Below are experts of layer 5 (counted from 0) of a mixture-of-experts language model. Rows are named router (the router's row for the expert), up (a neuron's input weights, with its number) and show model dimensions 96-191. Each number is 128 + 24 x the weight over its row's rms, rounded and kept within 0 to 255. Numbers have three digits each.
After each expert's rows: a language model's description of what the expert responds to. This comes from a sample of Wikipedia text that the model never trained on.

# expert 37
router:118116108110126123106122131105117121160143134132140076113121110132131114141126106136116135144101108146133171121092102095138123051125112163110117152131126122144081169127134089110161130108115156133169113123071123151098130165083124138106140113129140164124140158092149146136130182099115196135
up0:114122095119112112114120141137168152143181185138137125121140120110149128075092158132120122155118108119150148143136133141137158062089156104132115135127130123100155173181098151158143160067163127129163157170143145138099141145132132136110121173128119145133134136086157102090130102123117132130
up1:108159098182073112133148141131147131141163123142114118135126130114133101129129152139195149100153115142148104115135175122145107163132078077118155143129173092115173167136123104149121093126164114137117103139118155153135139089092108123164118128112133106105146133114133178136104116115078129129
up2:143172120127109131119159218115140116134088118132122127111156115148120150127129121146164134158147138155134095133121093057159138133099134154109122118112171112096157140104130154147150159122138144117159126158097089156142084157155148169116138133094131144090147116118140110159099126156093119143
up3:128102146107131135106122132115127128146122163148135128124151133129105120117127109174129116128087122159161135078147125125116128139118124105121160132114112100123138176111171103123112108111095184091112152132122104137156120119174115130129187078132111135111114134131155106148114127135175118197
up4:120128093118099133120138163101135081122095098117124085145100156133121119145198134159112068097146166105136148096107122133101096107138103120152116137115145101140090111127136145153126155112117157144119116160140094132111134120150119117163090144089072097148125114124147080098145068130141151137
up5:150093174145118164168104189145158120131094153117139150133167157123127119127156113149129175116107138154162151148168153141111104100100107115146184128104125095121120143136106106159156107141178132092147176149090117122117109138160141121117144141148107145124153117104097143116143128118130110125
up6:098117146098110120103118116110098188149168130136126144118121110116113113135099123174136113126124119126156134094093142100164157141147112161124103109121153182130149162135130158162189117143138136133130076142159137140109139144117101170086124139134099130076164138161101114131112122093118132144
up7:158099159091114113145109172122116138131120097159119146079110145112122099135149145134137125083095138156142125164177165140114111131141110099138128099166138159143130146112177120149140165139156128147162151138124136129110122137142100112106120145139143109120165092139122110124130157117138116103
up8:137109131107149112176102151172105123111125118148117128089132122111151116104115165144134145126147140132137128145083129147128107125146120127118096113140094122139137145150080109136132116148082116130124127126146147113177098170131170100126134095133160162148131131126127121110138086103126145123
up9:140129081079135106137152142129105145110181156161086100151089132120110156091127132149110118131196147116130149101115091134173151137142106124131142114126154113109155102157097116128094194140112147097143120115151113151123119135137112123122099103109096088168128130169119189092129108119126115115
Description: Auxiliaries and verb-phrase glue such as to, would, could, can, not, n't, will, may, to be, before a verb.

# expert 60
router:125149148110116131091166113124093080100171110175113123123136180121109154127159124137087083142069119142141133128108122098120159125129162129147101138115123134132101122077144086102161087134133143116167139153114161107127147177107155146133107126106123144109153152137129122157158175131129172127
up0:160143127110128104129088125153124145114117103131125114131103105166101162125161125149137138107131095146131110135112093119139135135125150133124114126090123086134107180113160127134147158137124149102118171145101100157171122091089120111102133133104128159142124112099109074081157097095105157142
up1:103088139128061173096137146153111150124147120124131104171038114144151131128155112120165131094130128088151131101114096146080149120141103138130101142141115168116121135124127125122111130139089092163124140137124120100139096137153125107112135176115063122141123112135127141109147123120169114102
up2:138151114134140148113124171154127127098143161199104179132139165115134160126077095077117148129156144121099142100117141131102128128134151147132112104105185123074128094106095094088112130116126145138113156114132092134081164098105127129166115116095119136112129162148122109137130142146129152115
up3:129142140138180128077148138110115107129164158090158105137160170148173176134167117143152080155109102102159128124149161167147116126138138094130127108125131102165120103102160107109143101132118163144183150118155150087146112099128127118116146113159128141111112140180127121136170120123078101145
up4:120145138128112145173155091076159117141145113138151087153122140129144134099118108107141103090112105151141128125137129122129141099118127136134100128139132104110141129133169113120132176133137170163129104158158114125144113121170169168106137143101140133126145165116184102089105128088142159058
up5:103176089145150143078143124129120142100144137185113145110155134123132135123137144168164146121081110143109151159163100130154130126122119104057156112167129121103140145160110092133146129164089160099145113115121123113092131171129107100095100133135127122120140132104119137058160152128156111159
up6:114153144124119163115157133115126109126081144156118156150131174162087114148144094180129121090104106114130110164093112138143117127105158162151130137172132094159125167131104134158133151153126174158117165139150136115113127122123125112114122124148085122105125127130107112108126136144133120103
up7:116158117125127157097142154122102116144143162111056145167130168133094131135134086123123120151081117108130165125122109111116118088095172091138145126132083100140137077160167095116095136122124115109122117097165148176151119117131122130111156127136131105109145173137132105148133169140160114123
up8:139154124123121129153107117130113111163120109117137072118084103132117125137155113116156100120108109143138093118131110189136134097131115106120130136092173127137153136141100157099147118165129136100113127138085162092141121114097133130113153151140141130148101101168114122082148139109157123171
up9:144144128137103141109142108090120154155188082126136114149111115087109088122142120072096086115139142136131094130135203139147137132120144091108146135086152119106104138165138127100119132137143105104126088149113163174132118169137111149148143119132094138111156170146082134089128129152115135152
Description: Single letters and short fragments inside words, formulas and coordinates, such as hy-b-rid, per-h-aps, orbital, LaTeX mathbf, degree marks.

# expert 48
router:102161123071080131106105145096171100131137146140103129116091154118134101146138110158134120107111149116165146058068119118105109103091125122153103168145137131146130136153122115129135122122115093148160123171132125117102158152139143090127109143126075146104139152092148126159158121108076149137
up0:138131143165109147136156104112159176097140155112106160077172120150175154146155149084117090138125114167128078102127169143114158115140121103118122137077113104102116074117138131122109156129138147151137120171138127119128151081157149140097142107124125153133130161120127130126134125146163093145
up1:136106124134123123117138116129143134130102157125092146090116104090101127085154125127093117135113145130122154111109119147174115082125121119129123183133136144137111101080147116151137140121122100140138134124138103108179174126114153142138123094114100126115149125096174080125113142151075114122
up2:086088091144105124105103072095085102130152165100129120113138128116098089066107107093120163166113096090135078121121144110172170136123119154158130120087118098135123116084138117100152111114139119090109092108144142141110166131136131131107164143118128134110111143157106162119147150156169147159
up3:147107102109148106093112107144128117146109131127167156148135108111174143145158111112123152116098112162114156095097139155083107131094138122114128152081104127135118138170108135160127172131145084144143108122137142136137109065110130091105137124124119114169146119122141107115137149096149140126
up4:098147095133137113167079139112156117163120162148140100111121139111140170182129111158114149095119107131117133095126088164118120114152083129153182142119157117119113170138150105147137162118118151163131097132095125154110145171145104157121134130118115106066096118096101141144094097144102138114
up5:130126142123118079096137146151093120127105188118151144144143148108133144148087139094136115132119171081089116104116126143137162131106107172152139137155111133115119120149106147097161134175098126153110200166141106145146120134101116135166139132086167111165105125127138089154154165129151121105
up6:116162115125088144109098150118165104095138143125116130169099109120090157176148116113103098142125094137090108100136103157093082106145127140131108109125130153116117136168117148114124130147115119169144156130091101111113145166135136156107124149144103149121158094121143103147134127125105125116
up7:133164155121115146103096130096135153137135110122115129109109118140125157156124119092111153110115148126124146156155119123102123095143091140119122156114117103118170091121117091155146140173099119125151172104165069147130134122118146124124140113123110108153154103159117124097108131086118115128
up8:105135144147150115129148139117134136155114134131142135138113120147099128135189114104131082135137122168146146152136141106127095100110159102110140153101070122137119148092126116139166126169065132121104179117165105144103102124145100191137141135110144131103138121123167142123169149123091146158
up9:104129126137102131130111112088119149130097080111135109119159097146171144081110110136141150192139137176122179098135082115117108082060110142146135138120161130152126168149090145102123105110151124155115129154154153127100116129139122136119122111134140125145148122170092073155094092162095199127
Description: Everyday nouns and adverbial particles after the or a, especially military and spatial ones: left, right, front, war, death, time, up.

# expert 0
router:132125101098129152098135102129134109131148152134113149097113173135137122106121080140182105109067145135159110109146150117098163152131118122126139144123125097118154162096108097070123102163128130134123139179119180142115129149083121140124099092094144116120153133099153156143172111127150200135
up0:116128117162123128156115108103164115114127166163128144092144115127103124139116123104124102150117095124136084149080147132155148148133118087160090136129144123157155071108156103120118088132143111120134129071141117122127147130126161089151128098123142158129167138118118128113136152079080171163
up1:127123143112126156112138104086139106170140120171136096146097141149136104148145128118135141165122139108128130100087140136121130140162098112122143125167103169113135130106138127145145136121121106190129141106125134163062155123155162156129107093123148161141151113076114130157155108158178136114
up2:128132108138108068164069122140149125112152146144150172145176121087129139127121132150156080099114188127137151112141163156116117110151131111117133079094143073105135129094115171097154106148100147153143144145106138156114153140127132135122105183107181131101129155109130148088119152105144130118
up3:149145132122121115127133154146149118109154139131126145114138127126154173137149070082106167118155122127174170130157097104129093086150152184105111124130199107115120115128145087128171128145126123072101130140131133056105151138131176104175104152138123133123126081130088116141130151091139097112
up4:150079134123119084124108150114125129137127120136145138156146108169116111153144126109079120125145152123170150158129113151095145145131086147111145136135114104141154094124129154130099151123104145131104156144126130113190157082127150121143144152129090133152125173082127102164125143127128137128
up5:101102116128149130150129105137159109106127115151147117112158112127137130126104134150141154088095111160177086131102112196106101126113150096143126059106148115118111137099130099143175126124164110166107139171091146109087134140159148126117158089145120136130131138164109142136098095108143103129
up6:120111120133094145158153157128080168121121130132095202155153143159130155137150113170122138146124130129119137124158129101072129139099123112125163148129134108143131158117164156098108149099188148117130120125121172161150145126086093145140137125121131109125094112101118104139096110148095124125
up7:139102129149112116156114151123111125135138132143156158154073081141123108105110143125161147108140131065142124095087150124101125109153164161131141133152146100142170114146135141125130140151123150125136120134114124146098118095113157150101088157114107135145127145137132128203110171142147108116
up8:135133164133129107097135136118161109114152147169105154144091134087103092161143177096134159128110127125148156169110167161091133135106084119085153158107100119112117141131131125108119145098126123147131146155144119153135124105109138115134111182117096123103153123139110144148095179128087147092
up9:151138055092149138115142139135177111148146146117106178097146139124131133095122142151117121135123155115156136120086133159137133146144115078097129158114154141106123133123104116096115155131120113127072175127130092145109143136111107103123159141147094142078128099175111145148124135173101122127
Description: Numeric tokens and spelled-out numbers in quantities, dates, scores and tables, such as 40%, 2,013, two hundred, fourty.

# expert 30
router:109134090108106114149131087116130135144128139136126127122107141153160118129144121147150169143087121131112179136115126095100138106096132145150169148167133106115144167156121145134132121159160120134146203119108131173138113158090129132085154080112086093125117147068155146123139152100134133141
up0:112120116148129111132103110106115184107127117189167157112126126139084090143146151129133098117120088114121129104144093149111119117113126128145101136135076123094139140105127150129110131183167121121151171135119147124135180122118075144119138116133087172188132114093150102122155148100113146109
up1:103133130095134121077150110119154124127133136106154124180098157118110085089189147106146097106145127116089121128169132123162158147139114129131125109101100151118113152148110144150177172151166119148090089095146133100131137162148142157118117145102101112137118091098101097196118180124159103132
up2:135143133141110145133105177143114081093136104115108125160149182183072100139169138126116138114125127097135102147129127118112095124150151150127141120135140114132085069155111131148130134134085093144131134131149137132103160122180135138169131131112125125125149167142107126128138084114119123093
up3:175138139130169170130127163124099144150169131113125084159114159121112179142107132133111101093132124145168140132107110147142123091168111133131132105141099095118130167125124117153131159102190098091148133173134142175129128131150091132170131150132123140113101149170145108148168130097130117107
up4:110147095079100126099139151137170157170135144152132104130138112122127117122085116136135171072113110134171158125142148149141096098137119126125081073117159083108107151110136123147120155133129126128143126149090119163153115147114114108145113128173113151167091163165138119121127113135126150124
up5:105103136124098132135153128111118114107156129140107174154119156114160161108160108155149167154164104146142079055134150123104095112122107148135106151142154154096085110138081132134094101136120137154094159116121122082162089128113140128171144154146122139101123123109123131132163126103115129102
up6:103119139138086125129139110123162205138097103122134113121175141151144104137118107093118141106091102117121106086104107112118133108133148138110179122122152147103121128140115110126124124127128138125140112155106125146172150105141111121182136108119142113140116151123126123175135095131150126119
up7:129180142098097148121123132131177096170142113125128117090144094139130130127164107140121158154126102144099147165125106105140109100120115172113099133205118135109140142135088098147133131095068138123139183102151175116096137137113147107102174108154117126128139088123085096113099130110153097124
up8:113117137112101141184116071112129132106169118145114127091092127154117140122083177148103168122111105116121126120133121130092135119125196183084140137129120154110142165149120135111098149148153103143146172128097116150156167122157092097122100143099120118130070086095159113124106092171128131125
up9:147129117108124128142171135142146144173182128096121142160150150121103106123106095099150121096107170110161142132157108121170141140131088159100159117093147140147124135080141135126125113176206095117134103102097128149132153119115176112121146132137130144133119139099154156090138175111102149133
Description: Linking verbs after a subject, like was the, He was, served as, especially in tennis and biography leads; also table cell separators.

# expert 16
router:132172131133113134096116118147111102151132145153102111137108142114154157094129093119135096127118108105111121151089118107076158099110147084148152163145124129113112154101110104138129117133132131120149139141120139127137106183136144108142126161110102124106135128073124142183103140135119121116
up0:127118174075152118149150144127107122112140127103120123160070089140124132151108159136133176162157131099146156117145123132116153107127121108137097148140165118137126194144143112163140115135138142159099132132162145124139088088126069158111116155111113115108134117114102132108140183097141124118
up1:103116134117121147172151125155140133114123138188148121139143113136120135132104100074096076164100123140123125117135151137178159108085171137130097107123157172100118109148103127120162077141146123122192157149121100148160121123132135093174117117165130120128135134121133153134153118196099110153
up2:138106132139132137151165146138133134164123143082092156132101149092127157126087091140121124125139152117152157134140124135163133148147181136171129168121120136132108136111083069154160115131090111110131157125102156094120145149127140158191162116123116145101154154117122095147092148114136113127
up3:098144098086125113096107119128165151112144113189150146153179153125182161092115154124164131124131163123127155100142104102134149162104140139118137138160119108132130129118123125144119074100125161143109100131108082120125116169113110119133132121158090107124150196107140114125109108134103140107
up4:122106134179107155151135100135134113142157121134129122149115147105163147100189130110152146114145129133132099149142077143120112085093136109107168111129160141109135127086124144133155131135109103147157153156075127091107146149096127163116101133135112142161133121102127083121111122167132140166
up5:138140128161157099137109138120122090126164118131125117134145152099109069110176088137131149153099084138135079114134141119117123124128121103130152184131120141074140053153093125143125165149088161109115114130116111130104120149139102125154175119131132109151116115114128127099126121141119171109
up6:182099072091105131166138127177133117132129148149085147130113155116143094151095106132153109122109171134124186132133122104085132127146075117099164145136122090099147153185148118157121152124097128114093118147118130113099108117094092080171127085180102129143146135101120123135114125134166133133
up7:148153129139122121108156114131133130151125149107143106151103100111154169133091141136154161120088131106127135181121109106117120129143108133161104124123093146094129127116148146180096121177148132157162106156144104139147195129159129095110113113162112114180126051109168119139080123119081133117
up8:169125120146139136106105118137134128136118132113123165090145094145091119114122114101112108105112094134152125108126137139137144153149110160124134107158114076151147094127136111125141144173156151195135117134146066135096162087137095088113136111122141172092123120124113109124134160108132166132
up9:127111120128132123107104158115182145180072144175140118125106083144121128098167107117119088128141136103128119176131181154128119121176156151100136151133129130089139133105099166114143150095116130146116133141145141109114147156080112163100124133149109122138124148118146156120122104161088086124
Description: Short capitalized word pieces like At, And, Mad, Mat, and pieces following a capital M or R in names, such as M-ot-ive, R-ot-ten.

# expert 51
router:095107122071099097099116114122138136126132136127112136102106153130126119147160122146141109093124089118125147112129137120134130121083153080143132094118122130143134140191144133097159070137130115146148113129115141124113140136106135126091154108133157175105169127127154107133149161096113153146
up0:100127087143115130137121111114092145151104105129094132096154097143132143130146091131099117128151097145119129164165104120102108119146161099113152116129165119143119155130109145139145089132136122192170125101125117127154139111180137131132127130117087116127131126101140119095077128116143160136
up1:099206169146166140130162126072130123141095146107148173115085155137126133127136118158140155105125103141155122149105097123128154144147148135134098122080100126135131169124153151101108155123122100148118142127099157119152132169134118127121118144141120134125150125147100164059120091105130139162
up2:134133090131108143153120123102094135140120135108121127105142096129144147095121107130141157076164124138108100162114130128101136122114191135163153155146107087142121114094122110151140125139113114102150098094183119097126140104112156097153145152165105151163114153103108157107161181138092112141
up3:163105112139125153148095149157122141115141164078130138107114120124115105064118110133133134118092120149126123138127154120159185121081134154135113154105112125163127144145087169101111151135085120149136131143145118106143151124112135147132078120148096118124135097175092150145133117108138152137
up4:185116124167165136110145108137140178132121163147104103172071143128116131165127115129142118118107160175153155147130156148123136142149060119147146164111103148116160132112126150126110150127124102102110152124107146129159106131142098146104116135103077104108105115104105119136127169129110164118
up5:136115131114128132154135139116126133156128133138099131114152173176146116112120136132143161128127152110096135158125147147144122128164098138142146131152124134096136107136101099165181149091159129129082099108173099091109144156099088149108100122144156128170159116134139132146176135075145150152
up6:131104141112155112113129101106116095149133135124087133101129112160091139155158126154143162118141102129133103082094144114092142119149116128155126116117123147089145117133096116130137109149164119109105151128117147127132156124121136076134117162155140107075138108128127113108095073137090141105
up7:056186139114126150125164127092128139124147167137167143175131148155157126200124153097152154107144130164139140172130133114150148140147153161110113154100166145130150104138140118129105156108108101139135158169111122111117147133125106131144081120141110140133132133128068131143166169145182134129
up8:156100131139116124116134110140103130119132123102101167147152121114140136142158148168135139130125094152147131146140127134141143137092125124081165083188140129119108092122111137093121137144183129126111138143094145126142096114138117147096101143080110127131123158124148097100120160113126128141
up9:152160141137122112131166141126139100154099144141147144147110112166133144119117134118148160108087119069086110120123112134117124145081114098123142121124134119140091163101168137152111158157156074118172143108116156097145103130101139115141084103132142118118105142114145109129104142145134109092
Description: Common nouns after a possessive or article, naming relatives, media works and time spans: brother, wife, show, album, season, week.

# expert 13
router:122123117107150133129125119153150123146151140136104122090120171146135150110131055155185135125104148132132139097161110099117176135139175144133146135093132109121097153102132110123138103150128140121133188189111137148075155128100196135138112113116127129124110112115149128162145111102130126137
up0:120123150104102129137118119134155146106123114076145081125086093164153153166116117154126135147125120153134140099126124144102135157122110142095164139080093127132141130152120123113146106154174107127122155154128136087140117127097128106146086097109136106155153159129163091175133176108107084155
up1:111073138119118115129129153124126138141092151110163129143106146136122077113170111135131139131136148127117146096114120150097134131150124101117127134147140146117086132132122140078136078163126150125137151131062144128150171097118174115109139148155072104092129091129116104149159106162109129159
up2:147135134153135133137132122082097112090136165117145145120095114158120145108118112110142127121128146137156149108122166095104142145157121060133165150083138086105120104080155097156103120127119127142100103158115160134126124128148153156160085120143159120098120176127116123175143089144100125157
up3:140147131117118152150097140124125138163128161113110160140103105107151134127107143118204084146139141098157120095126110140150125134093156103160090144122149105131124152150091113108151172144136148115159147125150151114145118183150099125169142169130134099144154180137126136149078139131134075077
up4:148156161135143152140122119147173119077138117145150135135126149091140107111127122135127117110099080122154136171131142104089119104125165087122149132156153126107118130147102122105129112135080151104147093158104115141093163154120143167126104114139138137122159127109142171103151113085135117082
up5:140117120094131125122146130100154134137163144170159120152123118149159086129102084101162142091174125132142184138096138134151103094156137130102143153155147092144131092114123116156146141143108108124117099092125099136102105048182141106128080135101121094115115129127146138134129119137112127116
up6:116128107176119158127102136124175135174153151113149089121135142130108118134149130106097109170127149129105106139111130147136134093113109148152130150140130121127103142115145119122152104123111136138130089153151143154111076139079151156140133168149121165130110104095131136165131127119123162130
up7:134136125073087145122112105127140103099110097177199119146084119122091164160139137163126118115123124084106100115146128141072152143151119135129153162116108159112134121120144151135122124131100144159117141089107156091094138157108200121138153120133104131165092141115133067107195127138101117105
up8:098158114094107104102106144122138099137159087167149099103096119144157101116136103102134101141126095159120130101130107128131113104127130139088150119107106108123127118082074130131099104145151088152103164170115127165113191118098133139127156147117107113117131097130124109121122127106149104131
up9:139125093127142137135082172155121142080133081148146155119147098089129128158144137149150101144131120112125096121109181078122109113150136140109096137119096149099131168135105097117121079150101156111150128147120116126057148113147097136135108115084087143108156106144161124123119141095121102093
Description: First digit of numbers, mostly 2 and 1, starting years (2020, 2017) and scores or stats in sports tables and career lists.

# expert 42
router:152143066100097136103125124145107106122135102139125080123141146141152102100169086159118116094120100133131155122145105109115125144080117138113123141139179116110167194114115151126140118152124120141124164117129136196118154141122110097133134088142118120075150133120128118168115147135095126073
up0:159149159129126113088074174067129097155138112119076122121125126104140107130128113147157106117126164124182145179128151127101123128120126137116137094088112129111124101151122160121139130102064106096111134085178144138119138155137138106113123135160142141111149186101145127069147180149149109166
up1:149136118142118131092162153127176104146162116148087122133105159099142104120138118124128175122081159119149125170106123123144109090152112119199123114131122142122149113161125096160139116100125139160109142141137124155089112098130105101124158146143109126104094084156126134147098127096159134148
up2:082111150142099111110140149131153114143140140138135131128147151155128156145150095089161128115094162128113148110129139137080119129129116083141153125130132123158107108174142139143155144150135102124147117139096127125099125089113137157150099076143185114113113147127134098090111113135148123096
up3:167126097117140145130126125112108139138122158159144134103154093097101087110106115139137102123138090126145098136165133136123128107181180116108138145116119098146157173127125140177157099128091141130137102112094159150125147108138078123127163111079158115145170105148100116152107122134156113154
up4:138123100133137147089107152123151146134136098158126150089164142147132095096145103128111112153110110094133145100125100130140147150122135107133091142125100147076140111159106120134163116103133176104128093137091146117121151164103085148149133098119163115168105118101067143131112135129163157089
up5:095115167142153133164112118125094092123148151117119149145114071158106152168123104155136127103145128108143147078097079131143073129124149077132122093123147146127139097138142098132173095119104181141080100143120080070132136134128072107122108182108150117179115131154110132143139116128145076125
up6:099123139135104120085101119125110145131096164141100112098113130113127145142116082123159145197116131145116083132181080203122127106146086116066133133100110105114135117149108091136122111096115136145134102133097133136129158137182123160111140129131107109151140095110161142112166146124076156137
up7:143153140151113080119110127109105106141133178110113145137111120121141130164150149145093142164114111108156159084120113157147095125117109220119111111116144154137144121162118147129157136187135122129114180149145132150124176135114131127143128120184133117091111123144105144141138135144160189152
up8:102118126150137103137174094123134102108133122134101128132121081109122145126139106114141091152133132110101102151114136146149085116139095067160115099122074174133127103150107152123100138101137124128102117153135126147125130138132170138101110146149157063128115140117129139107097132154157124175
up9:109131114115117128158160144156128121114087112106100097125091102124102123111116112132138123148146131115158117123113118193100100168080107143152149152112178094100135133163106156098085175136126131174130131141135142133143119145163097125142098140080157126107142163144093124144140105145152133146
Description: Line breaks ending wiki table rows and table header cells, such as Pld | W | L | Pts, Candidate | Votes, Apps | Goals.

# expert 2
router:117128092073134120122151124156175131146125130133127097125112137136131113108178099164119145071129113135111126139129154105089165102075160147137147148141107113098120123137140149136143070150153132123112145118114120193098132136141130141130096136119126126090128167069178136147118151143079141107
up0:148125143115093114137143089106111154141128167137112104152161119120101096108128118117128118099126118141139114168149133138168081149149132093122120141120136144115095120104131114118094113121151118130166119150136118106102102145131146092165140137147108121133128135146178110137179097146131131134
up1:116149115130145126150186130153124110121081098101091110139134108100130123116129094126106094123143102084098152123119149118135147140112070115102126091143160126125120130129150152107144133127135137144122135172116095119134146088077182074085135149111129143114138145142096106128145080132137104158
up2:147110137121127145132169143155116138131138147144105137104123166098123089118145088158097131142094123139130101140108153118097075141140130127141091158110113098153146139151126112111179120128107149115133152145130103130102121151093194138127134110120173108163133162182115112112147161135118129149
up3:198121148149157164118126117145118132130136131084131132125114125158137170189132113132129121120099133136113121136162121143153167162106135120156147138147132146090087104113128109163154083108119055093156118108084119122102169125171156123152159182160134145126158107100141108113124176188142129098
up4:114077131132158123106145145120087117165098135137113131076117163130101171175140103154163139147173122132136121149124129057154138112169098097133102140125113147114120139145139146142129125120092135167131141153137102150133101119133083110124148113109157114121146083121122094135111152136166133107
up5:147150113106107129182104195099117141111136110119114114119099090127141114127149119187136102119112108111140144113142075123142088159096115168159114112120135125132082136137134162127184087140123137116121074124162131096118090133115102148130140114127145107151161172106135084145141136140114113146
up6:130122142130117110104162131145051117120120144132155118146163138133162134139116140101118156172067119095103116108141119128104151123147145126162131116102133110113146114135097120138116145151103162094112170158052106110140120126109158153106095123142134139120113120105120104136125111138137139100
up7:133138131107138149081109145109102127144130107175137109127132090120109107093173138151193142130111119097163114108138135119123087165143106122114156121099066121084130090090152178138104129062133162131149131134094136100115108109094135113121121114128127119145157134076111116125157137109085116135
up8:123084097111113127129128144112151113171121150111107175114131158153103129139166105113130187096139099128127128103145073131114128148160123147142188117121100091105149178151116170076108141134138105126150122163125100131071115124170120123156139161115155142115104156141106098136107138134106103133
up9:120160109106144121136157117135125087124101142135171093111200127102112146157146140162119095090150148105132123148089133100151141109133161132108107105113163120152099091194156141141131117146093101110150161112153126151169123120129099116104104121122182148094169118180089139101158121149111126100
Description: Header words in sports, election and infobox tables, e.g. Party, Total, Turnout, Year, Rankings, Position, Source.

# expert 10
router:135120107145117107126118119108144143147144160161108109121134155156142143130129103134168130125100138125145166116127110113111152126135140142169143123123149077107125117106110065098174081153102122150172123175124154112103153153081205093137121124128132102147142112111123116135126146090162139136
up0:153126178126133146141159121146144152109139108130167147149153098179129137147128106132125125107112102166111129109135161148136143138130159130120147174151124079115114151129159104163119134153123161135121170139104170146177159126157137144119075196083109106101116140117160156157090164124150122092
up1:151131148147144144093140119108065125131109109084097136117121118090164124142139092114097110113121141164136098088143121139112128117153161083088129092165157101144154164113124067135129089136102156132111126115095151108140121081144133121102116099112163187137090137130118113168098147140148121113
up2:120125111116122148089116116108138124186086119107079115123109115124142126142147144120179080171160087128173107132113125149115153169128064122148133163105120162176122117105089140117105090101124174123157158146143126131111147124125133074139114101134149102133143126118105110144135185113152147124
up3:139140118161108115113121114150117122104136127128127157136128145150154137128118123132164122140127139112084120120144064125070152109102115132094142057139133122119107121126092081131172157086118130114098062107107119135103136151142139137098105142095104115068158095167077155150142121125152088111
up4:114176139107078138138130106130102123096120169111120137169159128104098153168125139110188142139129152124118131144122146133141122116117116118119122109160095143120127087154104104113162144130122113125174173094105171139127123148131121131133141123121137133120124158100108116118163138141161110140
up5:118136126134135164145112105120146144157132146164108132142113127119117162104120141125157168173135158155125145105079141143149183135128145139141120132142150135085100061118103100164103079149134161158149116140087107094104142169083097125137156096152163140131123148143102135132101123147209137123
up6:145126139163155138198125102096124147126084078135114128140119124086136159104113139108163089123112148135127116139116097129122146132134146134137096142101095147134158123103086133111126086170112117059128151138135139131139190115122113116149155128090146124160155163124121130131123158183151106131
up7:088117124129159149085139089136150120145101119088164149152131124128088132092136114105138138071076135130156152134143088156151154114138104107146090115119125148102133093141130098100146168142130105074153145099135150106126141157145099102113152150098108157152142148093137161073125129099107147117
up8:084148139102103119135112129149155126093158088159099170097157146101085121157095115097152146148198157111123158118120121124109111126164193135158156126163145159124156099115110127148114121153126093136100149152114173111167147124143154116139162128080148129130157107126104083177129131108131087130
up9:158153138160164099134121132144126120156125100100144118170071126136126096092149159105139130133167127129121128099155106094123131102131125138109106139118137112128164135131145134146180115113153132142145114140100118106143133108141156186128134161132101136120127126107117149100128178134120140138
Description: The first digit of four-digit years after dates, commas or "in", such as March 4, 1895; also married, son of, Personal life.

# expert 8
router:139092116127119139141122103121167110189159124150128154123115146127179140123151107126159129130125108112161151130067093134122129120113167117129112156159150130164130129084106117135157095131149118181108134120104115127119132146141153076105101130112106151157117122113133158147142158136148148105
up0:140113095071111116132171138165124125096161080098121153141113116154083106152147103092128094160133131163128128092171110159138126107149131136141120149105110098156133072123126149141172147143113139166133107098137152127133123167151159125101116099141140140136111123136200124130147115107142123129
up1:093175108129145117091117126130164071162153139082114149182129168125120101136155146147114163126140134059137156157159159155136105153147119132111154155121149137149118088158131133129131154125171137105140142126112103084091122132125113143093129152099122128130157121113103118142146144169140116110
up2:146158155094050123135144136060133148169149108098145159165110079099106136091156099102144125087148107139116152101123153140102115089104122147130192115114162138160106111104082152134159129153097118094120123145144126188126133102149094130133083129119131078106142124105131107164120109132117132156
up3:121126160107132120097126121150103149107106177117119120123136115142134083139126120144174083154118115176143115159099116138145119140158148146076116142181121114101104089083102149147174147180150132112168151075100140132134156127116134114069130124158132118107104115082121148134136118131112110113
up4:144152124111144108130119148152105095097208168113144161128140153102149188093164141151139125148156094106143144128123114084186135117167110121143155127102164135114118114102107168127106119139122161156131170096131113109127111085167124173108105148119080120126120150124151106145119133135147130120
up5:119115163132137134117100097151098119180170103146081117115117099142090154128112110149132178190127145157156107117106167117172106123069157097123094131139136086121156136149112100096140117119105153103133150132117110110111111126101093114131133109113115113111165151112148127131129149144107120141
up6:130135111098100150138208106140092107118150150125202088127100142134131149141110136142127117133117163137130128125098094133133142111163128127142096155111123096128099144105098108148110132129154150179141108100118092161128106130144126131131126111124121121148157093133090120167138121111133134116
up7:120109150158130155122085113105158141117093129110125075107086116122098173108140105153138124127144134106128116121124095165125083120086096100161192126133147128132122129103148103117120169090134151099126159072132134094093158084134151131144129135135154148143132080159133123121206124143115133132
up8:104087138153117178149119144160138162130114095084149124135119122139145151138121132126155167167130097166116150130119110062142175130118133129070118123130135120159135153142124133115086132148118115161118139140124138150106153142086108116114114115109106122141155139134151136155130109094088139158
up9:102145133141138143129116169161158185116108145127137152103085130153084152084135114151152130098107128098162140146153140149128106119117140069119161137145160101129131120104148139110122094143102124156129078111148115134132100149130154134133121097141127065124127124094133172094100140127134097161
Description: Inner syllables of foreign and proper names after a capitalized start, such as Car-ib-bean, Guat-em-ala, Cor-az-ón, Arab, Abb.